Experts of a small language model.
Size: 14 layers, width 640, vocabulary 8192, 164M parameters.
Training: 456M tokens, 9687 steps.
Below are experts of layer 5 (counted from 0) of a mixture-of-experts language model. Rows are named router (the router's row for the expert), down (a neuron's output weights, with its number) and show model dimensions 480-639. Each number is 500 + 40 x the weight over its row's rms, rounded and kept within 0 to 999. Numbers have three digits each.
After each expert's rows: a language model's description of what the expert responds to. This comes from a sample of Wikipedia text that the model never trained on.

# expert 2
router:534477546493511527476487480457434468494520432461509495480610599483469423538534427542499468577534501527491532502492501479547562499577472482516442519544385480483496485476570486517514496538493550604449495456524575476647511487465446548523480469468463497502545478484534503517512539507494490515506441469519579432436504514462488497517430498521435458537526521450508508510501463496509514501449509461472493558499556485519494548537505544524539454546489499509474500453500500480503419524532523
down0:526473522420506454455542532534429503534494555448476540438479482588523571412499489489426494507498541552542461552527540517476496456459517523490447520485488454475492505474572576451545482554400459569497485506526500475500587470459465532564508467393437534549468431586482476445496574495516544486466461526494512525486493436529569494493522532447524508540465436477540481519540546457449496530450510501484516495453502483520530475491528541490487539543542405562490448542490491484519500474420457
down1:499477542511521519512525503547493524482490530463566506478527481475516463491528460551483529483531493413585557531531494541552525552525560635397510494565476521485546521505481524494417507440508489529473536474498458504433475462495441376495504466478431454486496539495496535461460484458495494512438535476524528421451447500449525517498576508440532522487517495494484437526478490509573575568534530486484600478500503490464463472492529514569575522531544455475523561469542532529488472545447463
down2:500572500510491516507517530457517480502564583488411486513485472487462470513504470515482551470478525572511531458489544511531471536461456496543431532495561536525546474506518509466508468527576560522527550478451487465506484495491519507620457466516502442525458514525433537448558551464504485485477505525452509472388463528498486519476483532482444550530481417500574496520415483488545512490511506573481543516514428488469500521518488513565475498486512542492459437507526547414510460470480529
down3:546472519454456492460500583527518505450548504550554484438528540512526502525465464445528492513504456494605593497553455489592457516483501452507465428498497490533508556437485557517497503587473508486481475511470517520468523484480514572472534416470550471507558553456485564457508529499526513461567534456484547520483484497445488471424477467539424515504534419546515515488494500519454497511470484477495519444549435459507466526545588500529520522530474497533507462443429521488470466521530405
down4:566512539540502498502525476483515486440563438513539523568484490497541466469452472558512507503523525457458487530560511599528552515484433463493467463525545491472464500505437453497509559390460490507482494486578575462451453478531486507481531507500459503442503498478500395446461550537540519490443449442593467485603488521519528531496490540495528527514471529467486529486501437496525492469405522529496501560521562500531474489489471553454511517488506417519504486577461513534460584530516489
down5:571497532565505506456457424475433517501499536460471539535543482479452463455530463539515481563477551555543465473546468502436495497477538527460400500500552510523476439539361481410518505495483500520540497463495496572437503577493531502423497496447522483471502544509493565501478520509492580486490559438524519452604509515517490504378552429463537520582531466477497534500503429591472460512487497487486505562512544525477479466497491506536480520504558444544525494492527482528506474522479549
down6:473504472506514553414469519502470496518549475479457544511494418420498466423563509545495540503512512464525493530561532550437445510464515466552598546500525521498543495537442527491463554472480547544513521520534522526483492535578508387515581520488456447502521579445511486557512510490480432518502547512496503460485562551576548465539549489506523457536503475531456462576439513427511508512512544544504529577495536501490521511514498466472548500426548506553426444514484532542562463598468604
down7:486540434590532483446422520528443533412416496541502439481526517410473547554504496501548473561514545456431506465479461491548427489592504541497462535443509544513494501464455537510494511508477521470561517534527434523536441516532480517499486555490450481516507450449481496500464466500494543484491532467483424443557459562454546524549554508507484506527428451485430500490459533447531529505450526486542517529451499551581587488493453441501461497514573585546515522515519489490505549539492457
down8:490430502503506490497492484488575460543494490541437505526459519439459488475517480532506519503552572489462454553486444473549492509537520513492503480480449594450429550501503440479504554516462528468534535478504410484529474572440499451480495547477506471521448529492495522525466534520469481475510548469503447505475568584530544464463487571552559572485496536593481487511466500483430497527463499465537508528510541491483522501521504531460504533550543580478510481584529477488507531480510487
down9:472503481553560516563474503473518529573444525539557459561540517437512582444505556514473428523506555526551463574556518490538571520528481464511475480506525595504457516498492477500473521424471510516509456499499506441468501500468543466490477535530476437523443449523451468473495507537467488481549502462485472528452502498500454518543493460496501524543475464422500458536416545482555518523509559564488451542459520550522456489443416464550500523471463437481525538438475541484511475518525461
down10:520474524466478531509559524494484497473538480471452513421484490527464492435523528542494492502486455398514406564569470476498481509473472491530528546443419558591527546503460480488458449492413479515501543503465524493465555544531544514536464496518526405524550479487516488590468493430534507524548560500528469451466445490523534509546484470578482493483473553491487535545455515461552465476488460460554529533542485447433428539514476511532504430471495462574450528472562438509536474513481534
down11:507473531520517504551503490537565486490494454491406499522478483566472515491501536549536449508506479498472515488519417530486525560438469498506488543470524491476467479469546515515513458468539549451455527468509478552490443512494492464495534514526567523536582450578484443484517545440502523632481508452566501474427467543448591441532460436514514438479626518422541472545506493452435559475438504498405417523523503444467502551480581522514515564536485461574564598534493548531380548509517483
down12:486610479497529485596467569552551572507477463533531493529536406541568500541481546573558543483511506501484497494559524450484491452497536536535458539480443490444492416466462502499549504526435500513487447539461459499482511509508495430520577607552530486486438502611489565455481547423440482501511452473539437476514460471533468506515474449555473516491530455540448531427487450519525505462536565477536535541534476539531479501490525495534501475533472527569471546482428477454510480504509528
It responds to: Opening quotes, hyphens, prefixes. Opening quotation marks and apostrophes, compound hyphens, braces, and modifier openers like un, non, very, almost, e.g. semi-detached, "I Think.

# expert 26
router:424543576524479508488508541522492515454514485527533374528496535430494449523510497462490503489472440401526504463519499496516482450578478487474534475441529458502506517455497525469554538492500554511495527539506481476514505476522460466482537593414493442465499472469519524470488522431491488594557576465576576523520488605450514556491488511501501463425493510472565455573487474516545576492445383494465458530509473471426526481481481450510473496524461463515524550511478471585517483478507488
down0:539370509429528520527456446489490576510500474492478547468524486526481454418483530449464524509480504453505558546533478576463488538466501612537502485547512566488526476490442479532439540514518450510435467519520526473516544506544523466482484496537483503470593412470444456554452528580566536556482555518549446413433513527522514526545524470578452518487554535513522517460455494524470448431500547446518503473448500484537515513467404482509462575428472507460503550449478545490475505534459470
down1:456461470534442513522513493479523484526385540576525485518500557498472453478527486510497504453480516449517534537498500556418452397463481468414572475458603461481478479473522453519489495566575486421541460529485583479484534423432418464567576580518500473535511560489498500494554494467390522547514522466489411513515474508482529497500539480472541417498492465508524457507499522491511456499543460492548428455434567506523440549484411464485547512530511514519459472553495487487511496535506533
down2:468503490470555491496471502447456521456536455487489525530507556491544471575420561475506424406539515486576483551498571557451461500471475421532558508477551462522535505465466512589484488509496529476493477568511446576564456502497461440531583495549509508519504529491445578516536531505499437531505469490474501495465596513523508507466454502527554493457462520500483532460571552531532485484538504526553498607422590528563421473543495559486533519485454505482516546500464457496543520458492493
down3:481461476539508537497472503577499495476502437468486548442570552505463429502499552516547523451581470587493549529461452517467515445446467508499544490509452515526523500507504553531496449474505481512515480505554444509421438553525514454448472448397438459511527471514469553502501493567552519501515455500581489387512455494488544560445561463503413536506479554509508566534403485492519468547577415504428502557421467466541534471495468548510501519434460522561469453458513487534480503500509501
down4:524418457575466407519495484548524483480485490452533563467468490522518563457521570528580543494531509466467549565497523484493496532409559519513440526512495499453526494514579427554466476562479514484485511451457475472505507546544488551471497473480572516494471520496494509464461478497548474486486578491455445506531439553495491532464508502512493558465534460448476504566502431432454568508449480491566585438509492544390548528481499598445454636377464437478438491495520448487509517494485517
down5:465470483554434536478473487488475555471521500505477467504531505486541515507479460483510510473488584528489472533447517498540524542492497536437462504463520523504482554489552552518541510549485558542449524478489491485475562521486478531500530478467470474494515476488549467535504514528544469454517427437486592449485547497528447520537503493469479448485515526511525458509406473576485526468504486459523548463537519502548475490510547557489534493487489540529543467586425470455520461456459420
down6:500525498488465433537473562500447484509402496553417567484512531474473529414477513479557526539452547553557567386520493588559453528579481569437464493526576496455504486527488492520521473508481433477482591487495575510520574487477460516507531506529522526519444491509515541511528500448530495508410536499562476507504486567496538480436491476526457557466525521487470405470461487425543510508482458489464446482507531478466509526445457382486420510554560549519529520435497584505596434459493589
down7:564507520505425493449526471441509465473581477487542489471535435535496544529519528563569536506491517529489468502511458508437489560451515484515523498495509447517501524523483501538480494500504535445528479427527489446464454483487486434446466511502495449567514522524433497494546498547514501570477431500513502494473455574513450546489454467413456475568538494522437425519582519565475510520450520442520518535503534558553507487529457517541520519542514500400451551529490463453513523507530520
down8:530500571557512452543424579519482491486507460491454481446500497491499467462463457520511519456487528525517537502541533491480526481420525486429526476482503551556470501458495530526508520537511485419490463495543436493513530489477413548499544507474536470467525443463466495547497510479530547446461502517448474510510516581480521478492612476525469537546503511477456568450433437465475415498546529536451528507484515555468514495467492475495417467462506556494526459546433547411515492567477593
down9:493557498466556579457399526474523542583436526472523402567531478485501578497457462500511501478481465469478503514511512566527525508493494507466484490516472504513465514486480476628476442542475434508477542575494456485483462470507498485521536495524558472540479478411443499481472554502570454506528546526486535599519508516527578527531544563456497494555522433482556522525438521477505509435567463476580561478519498458475517513586429492488443505452562450558473546565500383519577443511455394
down10:497543529548569482520507504411442463496536491538518500438522470467584521524436538507538458636448520472489537543516490391473468515566449525497499516559466529581467434425440471507511476527502457497482477494508472494444439526513491459522456512514460460566565422478508467530500490502465537503517548498498534477544562565510492586435525580456573476496539466536519543526518461493557569451539542433465445529518541463534470521461488520510487458539584519550516496548535551438525494536459531
down11:445488525477506523466428529463468505474495530524481536458516592507557544512482510534462556483534521469531470493471536435523518544538493493540502519506506565616482524442505504545530503519513520487496540522565483478521495517535521467491498447473560474553512490492433406557507468464555450531482496554508498508495531512477469500534542486502441558480489547509527458432477389510465538545496506471556456561528477586575470493559499468485445409522502478517464577497510502512520436488577470
down12:505568428493557499463519483468529544505530448398491527511551502537553555391450436504467467494475482493527509504556519480533488593481482480446497485504506492476457500447536488478482519492521569505540515614470504461485546576516479509505517471474557460521513521539460506467505420490480493494491563507474557521546534502537446497530519516516513504477522501419541493550460496471518527552419547510479527398528486451516414525586485509473491483542456401538553519527495500501552494443492523
It responds to: Paragraph breaks, nationality adjectives. Paragraph and line breaks after a sentence or table row, and nationality adjectives like American, British, German, Norwegian.

# expert 18
router:531548454519625535545501533450458515431499532486545451519534541543466430566552470437474470460440537513539487528459526510531514485475528552446467516506518450489467494537510450521496543555551496530554493583480571483491520371512451515507490538443485506484465485467461474508473484503543479581552486510487462461488561416488480539545430488479426516442542476489496551433523475471492437418488431513514476484537492476471530530493471513466489445505514498503422484449582513441483494463530537
down0:517541569455493549557511415470457549516445496466427543451449489475418582508502495470512518456474466489561438458497499478510462533444552511462496518489491464434540525520498529496531547501531472373457410528556470452524560507545532498426480492494507497460514507559595495435461459434515523517449451531508504467487565462572512493504495540487560586483482480444476466483531446502460515504522551401532479518486439549504484563515499468511470561532439441489456520413519480503500544547451594
down1:496525516503509575501423551554542556496549448463495557476512510529487541492548497498585461484512537507549529514450424576529522500512506482516436498470562568459468458529497515446485511412461517499525546501514494526511518522442509534519474493488486475437479514502485565476463496487504535538394471430554530503482511517559505529467496520538486488428478562496493530539437493548459448511522478530498530565554525524509510494461512494570517525464521581557474449417480487467479507501494523
down2:475498493527534496519482480441459521512485452490514526421495511459528506496572557523496448491464512511419513541502456489489491576491505457471497476490426505463517451467426436437443552522528554490464514399533468470503454493454472461544638433567523514420520416464549454513472516511503517481450531463517498606496535576496513567447532477516498530478500538512448484544410493484536513614499466466537535480447508473557507550498480491481439446494478458526559483548497572531432517470465534
down3:584486511519466487511467443530537492529513483447498503468479471477484508447546541516506554516491482485562488492561530462524495539433531510497528585472430477530511623431512491488481492467512580552546494485534475522463532416481540451491514476492532483470464507524460516463466593545513508471521495514552487594496534454474494486497432489528509466483530538527507467545526445500494547473484551521524531588448447530522499459554464445467502425519540522520559569525578524482492480483472521
down4:498501588535507508539466507465530453462497531444489456500501501481455463533508569447565491436523552506470486454524491518589545533505452488499482488466503543487452439504511493467452483469514467483529572520483491504452523512554493532481409462422504501451476534541500474539491480509521508503428531498475437470418441531575575466509498466533491514452579488517511567517465488549506494475475458529539581522453498445444477463520510542554520483456477476480488469541480496485545495564560556
down5:504579476484551555502424510511568576484479470478440451559405526462413415502479537556490494492556465544466521456504494532506547447548560504476488444478461485541496496394460474595459532471525507496520435555505497491504516508493565518453424487503469537512487484510591494487510474433526503438499513500484499568474533507536565523457437524489506524480475456522509504561487506423446580567428488471479519473489538588412528463493442611547484600459461447567435530517512455490504525418497502
down6:525561538424529417479455471545464516524553476434487477510536532490496540444535494530560503489514573479436533540479557525452526521514508415491460478516471522464578460483469439483458497466440530559486536435495547504520546548522540504527468526530502580509531429477524529465501435500505488495507514485468491551492499530470508504437490473526510463490501484440533453512439518449524470473528484464487488507497548516447475439544524455557557498519520471542514450595473452559562506513434515
down7:441417508503528530508515502579569569463477470495420510489462489519462538418430429535448546557512477501498504478507524502473573516422498492518574571496472572550515525482452468518432538433443495532456466482555493490496453532556487515527482552478514518524533534542447477499522507456568447512530467576503541500528546529455466480433552510510516482540532457522569465557500552520470416383505558493548543527448488460405573448514502557476482483442512522466503492502539527505452534484486469
down8:573499511509526551485501515498433539522576527513491521451498526458511546509469458463484397568432515488597491441505459470510485478514450500510511517514549561472542508543509541476558469535505481472499543516395533515438482545531488463428439467444572474501514550476515520511515472525475507467454433506516470451515516501503525482539480513510451515530411512502489545418526456489414499533527469533502581465439499602467521485493504550511562568530540444557478460453545561502554503558406453
down9:544530505526450506576521519536554537501494543479514484485462509461430599508489525577469490542528479454485485487521510500497522483499473522551499514469503486479526511513493557444482455514485478488489503504408518487487533498506536457488506548478505557496510451558542547444468437512485434436518518497468481591554567510564479523468466465474524520452496501534515490491506508542520524499507512423452518510441554572488483526574519538475438532463488491485553542538569459442511648447406486
down10:527445495476461568443541475532511512495522482497469522502456506493458521559475495479461506526467482492449534508513462583531520586476606429495526491510522466506535557550517507478494545524527523544490479512556387504484468515476535532435484544503461484496395507508490426482536485556488499525433574549421478472553485462537448507466504495509512539441504513490593446483474490481473479471589519481489529516465491562379483493478621493501485536443482547413587495509499445440479485466498458
down11:478443435440507471500541490438431512510474522496465454483502521496518517544506470524525498451527493451525470537494466477516550473512560417544458482482521597493510423538461487471515530548553539493452486536517555396449517585450539494484500484447465500563471518429461514460459516490488514498498512516518501531454449487413469554529505516479503546532497559482531543471438592489445518461464498426494534504521470506493549513532520501533432522481469467474533508480458522522539491467434537
down12:490450525541543516476519487394491531537477478511398475506466540511410519501406501501498542514489555500488525491498516476511553480525502544548454549488454478443461556465510459534544425463596530504484538467541492545450505485483537518548554447434492515482517562523583527498477569528473542525538379515541471430518458550572496571488447500504471539529478497453431503455456517595472500553502540542476487516487474515463540459503483560568585551495505527518488481439501465524548546540523487
It responds to: List dashes and suffixes. Line-initial list hyphens and table pipes, plus participle or adjective endings like -ted, -ified, -ful, and words known, including, named.

# expert 20
router:583537505490576545492509566469534536477501468522506510467493476465485542523482521500528508547445494507470474572502524502471510507463534477485518547458498490478490509504562551570547446552485507479483511518491493505448526520510529512460454481463483441499539455456495461474520424491540537513529458425578542519517510545497543534442532503580459540493474449513532525527518503517449458480558489549523443465507492519547512533413501432509537552542474516477508449473477514467508510489517490
down0:501557484449458514531471512496519568489480532486497450471532489475420535412516459502505457507464470507480568456494446522508493504551488562606517474547546483497548533449576518519487445478488584494497494477497482466540483477525442529567569489557455510562470480428523468433472466512480488584522484527449552526514405464481487438526517430465503478556536503449492451497563509500511515560532485519517530595547527517516484497532506484498549473500510471500472548395502512513536501460438503
down1:489523439476422531477439500467440473537505416501505482541483491518483565518528465507574476477473565515525472420535429506541479475452513458540464584492507528493506436424495480480512576453515509516502490490509468549464528494473465500437455498492511559493613506506435526500432480465533614491454527514495484508409519490531465452479452487504515530521522503451509524461584500530507555536480511530477527528523528494459541456561546519452489550544502552510559511488440464499459414466417511
down2:464418493556509449508487543570546496441498460474495449591473523575467486495486572412525442528495550451470439519458509555484499522515506499490575499478535506472516498521467450444459451525504518426498538558587557498489527512488477552486500554457448532515505491405565503467563544479464509397532478467436466506485541547514481506532477502477474512586473487549517511553477465458466509443559474445471497430470500505391532428470491456503541475435560554535495474491529530487487468439471498
down3:549496467517464519527474453453616464569546577470494488535512542574458462421481512474512509522553484482586500531535520476534465437494448421491490485484527500448503468481577563577492498498514456419529497476443549551595499522495466508484516411511515446554570498512474529493520398456521535483575468518523451567460537496571480576506452525541559544513475436472482462550503522474479532461467524538462511457521507581495518510469514538554591477499468531430508534445568513444500571565488500
down4:455455573559448534450533466463517507541513512510494549505452481471452549478508481442549556446507452585509507423436517546476522488514444524507433533552524453514538524469496498507512548507515487589492491507564474563489517457406452455589449497539426480541469572506444422434509491549506511563494547543469549530460544504527492404453345432411452526496526499511528491521521544528450525485485487506543491532577536478545600455500538490494454550454536523582541523506456430536563544506503578
down5:537483478525538476479531532527565419450555429612526431520516556538461466535432514584516465511470448464519489525460557484481524540483461535507548567554443567479538598462497512521500494478475457465506573512494466549489487475500498551517497446521518485490399477544487456579492487533580502544453581460532420567536555459521560504417556498569502591548485488518502453570442540456572526493528561513583499502498546483534509427565364509487527488502444580523464542501477521497480524526453483
down6:489558445600498501561444511477533486530476496430462502518491508552451413463524517525491496503453464517532548472463503537468492481514456530576476502457552455511500459544495531516460456471511513513446499568514520493540586485491551469539451476531474497472487442504527495462481440496508507504455472504492512434563534416494498500483477536517513497439472473527466487487519504469585469472501529512484486466512497554465495454574497420502461488577541512502465519508522453426481490564467537
down7:510503487537460514530577459515479515499468514472412439552518499553539465502520513527478472484522491445573416538495460488494518459462469457471474490520540398497516419411501444503512486452492456450491519464449490529507541468448500527482516506504501500506535481481470513519495523466586530608544563531498522476543424590518457532511490572481499536543536439495543437577450547441465509498468537515493553480500528572475492479547536461505481496461456502481500427523441467459455441491501463
down8:530440509444445559475532538510477501529500432432512496449486555490495555500467561577477512507430500489459496513439509405504506557521447492509598508472513440558505546479523482522508521532464496472506473516528506475547559477504506436538541477398506494469570526471528441479476540446426523494497558457448488462538448449428385482455522522515553463516549459460533484555498500566450506487545525479557449530493564564555451458493550570494566470455511549501559523494483491528484479444512561
down9:503539448515485484519462496623513401528511521541531497546581478547543499523566518447503478440467521437505449513487499405479399497486489479482466458504527524515452474457480595513519435506482451502444607595512457491512545488489491442439488463564456516515547496553549567506491505595517496457479559548476487459533482538411509556513495510507532506505499471551537522505435564519525533491572456560528544510503476465517500544518532453537476504554473381466461479601490526525427467566515484
down10:517552525463511520460496553539497559536569477554550544437489520499479500446422471521525527505492498505481539561494523497569506417529491601462476578475464514500494456516535506482477477456491444474509461528486450514433471451494494549531532522536544586511490526481512438535483478454480534488495442531483538462442450482500479495524444455496507502523497528447536491566474514547483511509469529550541530441457512508386487475507448522497522522557488494468507549524532491492593469506436454
down11:492470430520513443465549527395527529452470422507506459479542469516512407454375527517518507552514535513452502517467532475492502514460493512514539535516542475456552502498470499481451452569446451466488500423448477501558542515557524542513504468443564493602500496496562544498515594466478544471454510438471480610484485470445512486526422523545498490409459535561492432533485464540543543514500490524492549439540522526524505538486497504559526533457432563520439555509420495451553490521567484
down12:511594511550438512518531412529511603496534584488530474400490511477510514493509484511488488508576470488515525529509514548505491477484428475517500557463465452425588445486548526469425504467540509435430468491529552529478484399535507498506540460491507517473442504442455506468512437533578523468562551539542452408462496475476538502491542493529454573456487503476402492573506430482541544456503523463513516541470536546491503460532538478498453512508455479507496616508504489455445463458508512
It responds to: Line breaks, object pronouns. Line breaks ending infobox or table rows, and object pronouns and kin nouns like him, them, that, father, son, north.

# expert 4
router:480540525462498502480489506442524537475464516520482476441486510501486423546498466513495481491470504480499478532505520486618509447574511524500475490497490483523449535473535481538497480441411546580507596491461554486657518447480504445507518540501510503484487518524490518512502502528530489546550501427546505472481506563452501519469512494587532513409539482495560557546511486524539519493527502528553503480525517543468544552524540495507506484549445477482494486440444519463497462509516539
down0:523447519444499476462495450520462459545533406557537565535596501488481495440417501501502444497469424418511503523506522478491468486477487485537497423527513579503539496471527494489565500488468508474529572468515550505561419467508485443512575458465541484552483509573470538536565523494465516442435538500465459446499530466545517485539509479556506502506573527425468514464484564568523477484470604441453522490537502535480455559476492526485548473440524513528480527529532490494430512516554452
down1:481486449504479517559484535565524486492565562572509425480439545494512494473542511519515414452454468502525559534540435490469561535542474495512455507477526453606516508474500554516458491415500469433488473470489427527450451443500513481509512494519468482473487532486465470505513489499534495571482569562506469501498504478518535378480461507549455469499499538507476478487430454505476525481453530467541479536516483467476552486486415440554459502415455485433460491458526449420444487420524520
down2:548528531499456492481485414524505490488462474459453537512426530475498534449563489485443454503441538514546495526441395443440464473508469532497538530481471519539476540501459408476479483518531586403485540480536550479551483536462512511467508549531567460514496548516457407559480503548490590549472542525557493468438499524570528485480468512471502561463525459452557554518468462517493425518535548498443557542520506505518479519544496525472533559507451569544497613561481477508431481520498560
down3:522467506530491491544512436497493552540468557566570470609499486558477508507541424439520531495513521485514510450446481508512490481492432497508527431544499478469454561480493558481532450484464564518472508606482483500483476486553511554591416517463517563482504531514528551391519574487541477513462532550511556469507558461468528482426482458511482555550609506511538519547536477570477467474481459489461576401547492541526504466470433486542552493445467528471505487467501513519515456506537463
down4:520512506463552508477495555538496498509507582539461477505476430498528528510554533474465493528500474541498447520528466553584458475531488561522557534482571513486589491495472541516505571457515522466537564473465498472502499518458480495549501504495464510455433484534525544488499575504522458424524505524452428468526550532525463545524450515551516473427398513481490456547529495530521430471488512433470538493456495488534573535432486474489495524497524470543490518423526490479529476469526539
down5:506543461521481475583528453496556497464501471443543473455475517514515505492429512526467547436420517503513525537491530448500510467507560454521479518419557520556558540466571485543498586523508484515459451571455506444485463525565552503454437502472480547487525539459546538595571516549503569479451565488511477436417502510545536483490539512527477520553538511473509464450531565542497556498477504530460475484525446431487556520459464484458435467514449549472482549415433456499520460483507548
down6:498515531490531467504556507545544496486465448530491501568542452454505512480491515506487437460429457493468591465471541482458478514504366500472520487480450521544542474492472560550484410411450518381492509525535452533546440497506520452485502485525499562539494503517540503488480535442466536466533512537482522534461618527568493439507499534616518471510530492535554522536470453431492456602528567546545445579465529501521526601549505469546483413498495471514486532525424522452463447497491465
down7:541475533534409532530511511428514558514470442440470488522564500481542471484552438525519445513469483506479555505535591465495484488524529503489551583537442430473522443430506478579537471500543570479513503575471519553490445523511429435493575524461556517460595531471506460516561431408464471484484506514498518529489468491511517570562575480532500500486479467399545466504516495468500471481521436512517541600484490512471521427517512484454442411492496474454537536481511424465570498555492441
down8:472475489582495537486550505547539548448463452487505444438499515550467444503601481456492537540463464491443516478436475497451550495426529509602488529500462503473469463481446446504517525477477507462457566458474418452493511440493469460532556533566536491567525508573538516490468494500461522406461464551494478474480497532505496472543444528497488476483501576553506480590491521495468456558489526454523510435457509545497536501527509435496458487505471524476495528524390453487478604536463552
down9:504447487493517526519474455483522498534518555513534480591532455546511577500501491476507480472584491516490546459546505564469512517510506484475459514492477531493495450540484533545472488413499457520528466541406463503540521488439557479571433550474478552508502463487556534516522555470505463462432522507514441486592495517503474540509478489444499525446504452524461460544541488524567531541508479436430461529526517548567489510520479469497604551447443542556505569473605543500440426573539545
down10:451447507468512495535479511517496454453523503548556439564503528550521506570494501492459432523507468481523459626497521444505505478498491457524475546549441565532510441507457451574576520494491514457517608469518524531451561473581530562528567464559558464547481448458469554528459495526445491499524449469537550499505473524497535494484525493604488462607514513494497441490533560491468534491576453452519413484505555475511533564533466470507441465507509449471504574462453482467564557451555499
down11:487545487471479404530441549565453522482448516484554517477380443489513551476484550519515503446457537551485531579529493513477466477462540505449447509540515468501437504530503376546486524535519491487444486476505509494463556476522445579460518405456520518471536478531480489461558449489487495501514500418450463397435468594492377503487575454469504522578498573523493420521544591489495547491498470543453491423489523486486497494450546501525502480541456514489561474516486546464587478574482490
down12:561490475481517518469504436515523520513505548518438518496526411475477493503611600591462446490575499485514508493519449559553477519447547521462542478450508528542487479510503476475549456484514488424546566482425521469508538501572458508509535525463516524502474502508474530510525507479545513473529531490535546506481487379478469515433429482453493522519502511496536531498512567626497494554553532493520499442461545398489562531534482528485606492550545515537535419542475499481555482489516469
It responds to: Word-initial common stems. First piece of a lowercase common word split into parts, often a verb or noun stem, e.g. celeb(rate), collect(ively), dance(rs), dis(abled).

# expert 25
router:486511502477560489464512569507531486526543491547515525435548573504525389524549450530421493566395503451491581526520524423513514523416455522524481490534410512506549486524519581577518455477520527483513465479594528446519482447484513464598545499488508543523538572491443491513503527537537454562533547506513533495513579539394502539492550519504496535518469541494483538519516503490527445499488497512536516451476504511488520515558512528478498414458464453494491494464521536482500451456478496
down0:498534506482483477500488509498490448488484532568444462574442495515511539464575504480519479566495491484463491511524554534432541433496514529479504447466493513519487524517518520528510493497432437366522514534480537475506600515499499570527530488466516515527510558483626470522532457478536602472501449442532505549512461521481420501513543510481500630549488463553450463516461496403494507470537466503551525472527500536513460584543424492541526435588450526447495455492478514487515472528462588
down1:526472459495549514538418528498427535522497412495518510425466462501433556378568513502462481442512531545566536551460427453509545490525516567558533517522472514511579466460510528461470535471502495410442480473567484502528496529484512447520548501515452481539533440548523508456555486532459505493555554455521477399557478451468477523534448559444489534469469532487519506487553445514459532487522485559487473509443620471547496452483521508492428562480473556471463481518493507428568462485462509
down2:510518463498572511514519443524474543535425463541516531487506527502529526484508488456522478471487580497439493504484553447573488480502543597556486505479486556517495481432493406427439516477432517473545463499476577517482511565481482535532403494468599428481503473483425509548500487491529491513514489497469494510521453491493422482532522465543565554566498462514514512511522467467508520557413533528578435511480516478500559483536556521428467481539488432509514478489480500485519458480524486
down3:492470487395515519478528536524538514541542529447500483508555495528507470522465487485512539527543527470473479507467549432503496481523444451509494474500431491543515535484480513512496432523550548483424556480508519534510518508425516554591494443448506459482459433463536558571533589497546527478485490508474445462525536442492472427535453545409546495424490603474426538549508437507463585451483458520550497540428506471500507493562462504560480420457516489549489518456566509446511517455501473
down4:447471482441460514497540488545484477429473530539524516545472507571457526513545477520452518548495517548518520473477526444497483509564524538499420527453461575486421507547486490497509523421529529431467477571493560483497518533488517461497541498471507517494494439451505518486547539493567536587477491544547500375485566559522487485491477472492506473548474547450507385525482513510474493484552501520465536466471526478475503415462527546532553456517541506518451478504476549525524435530497585
down5:445512466457507489393530485489502443529536459458465567430589523485498512478445484497436489453492565542423503489500505488483486515467508517473551513517510496472420559537476491503509521515522542474478486550530466458481517464431487508512483519473502507542482527478447561504530491478470491523445515490467507513451471508506531588467522520474445497420512502566538425474503484495457512555540509368546528585536468515505404506532533492454462482509521516448461557451453481487493533450534611
down6:513547524439519516491526530495434498488519504471503538531501523497513503526503489503460540516514522459507498546504506437499505546448465531544530511531505535535500500548593473458518523466591515580533473473526447516476511450475466488531466458473518506438525550504487493533503473565480531506505539496557516495465589578539607551538459558580533458476523436532467541456513443515481519536506492473481575486492573495471489457580518471500463536514529436514532459429534455525535508531456480
down7:522436496505436467491491481555535496509543481511445461504487531446417495492445477512522495530540525488455515518491482455506387543517475567463499519552503523425483515514501475501458480581486450486548443374567419539440471508480471513542477475530486473455497486471518512559523459523465480487446466488465497498497500546514494555509482519531542512503500533519490505483491486515512518511497469583511530489462434548514493479445493518549472518527518530508514491514527485491482477547492439
down8:521510521547438485454498491484458462523449486516550461471487449504456540505489440468498466467554520466474495492421504537518418469514465441447524562511474544445407552552539527426506492497474459527486506448504534530560519468525532557470503550551497528476521473471564496496523507461455481485378488526482569568505466510524545474510518432590448556496545632499444502453482497525428537457491506584541484508487540450518454524483519419568530491556512521531485464431560474546511460469516507
down9:499432510582515485527547526495556496501509512544426458466549524553504468525447439486443528457479478472570549541469555500576510531512582508557574509518520506565489460550480534524490491455490454580474501555443465469478448433470512446506611521557513454545515454566396523573445514494538506585491541510552496410508500534456554470500541500548424549468518487496514558495508502439507530501495428507538501441499516591455532496499463475536465450503558469496526548542475509513504526535585496
down10:524469539567501523534559456514486446575479472441520487528497529497495486470407534450556518441560515498446509569492496535526392499484534526490515579525453512546539491461486459479522530483489482550393576458502528508539569523532446519528430500483442450572582456465499506622577482503494492500499481534462466469458530557535454509498505517484558581465545517529534531496562478487454574545508470505527501463479476532513495494440498479555493602480476490554470517556479458446551481430465474
down11:493414513475556538570492490453432476518547551554490475494470508477480464539497467468497548509462511525512536483402534511491549530465517472510507509482491487535451439420543491460438461472462485463505574512492520432568507464489495455538560382525474486532489466467474519450548508389495534463414458524518442530507532455537489465462484486512486480453523499537476478563505540517459507494459438497491503478538579516514578479503487522466567483491538494522462485496483577465487536527498571
down12:482528550531444538568469494535543513462491587520506546547438494529477526529533482529549508502560447558491571487475432507509538437533507518491457517468550447447533463450425499531487591503438501500514460479496562495405559523538495523559532552524457390449502579494526466474469395498485532442549515536503477501525511449445423461524480592448557449530606530480492515485520525491551561584551521513549524473488560523486529501530554475490491519472509484593473491571568507551537503413490461
It responds to: Heading equals and prefixes. Equals signs of section headings like == History ==, plus lowercase word-initial prefixes such as co, res, dis, inter.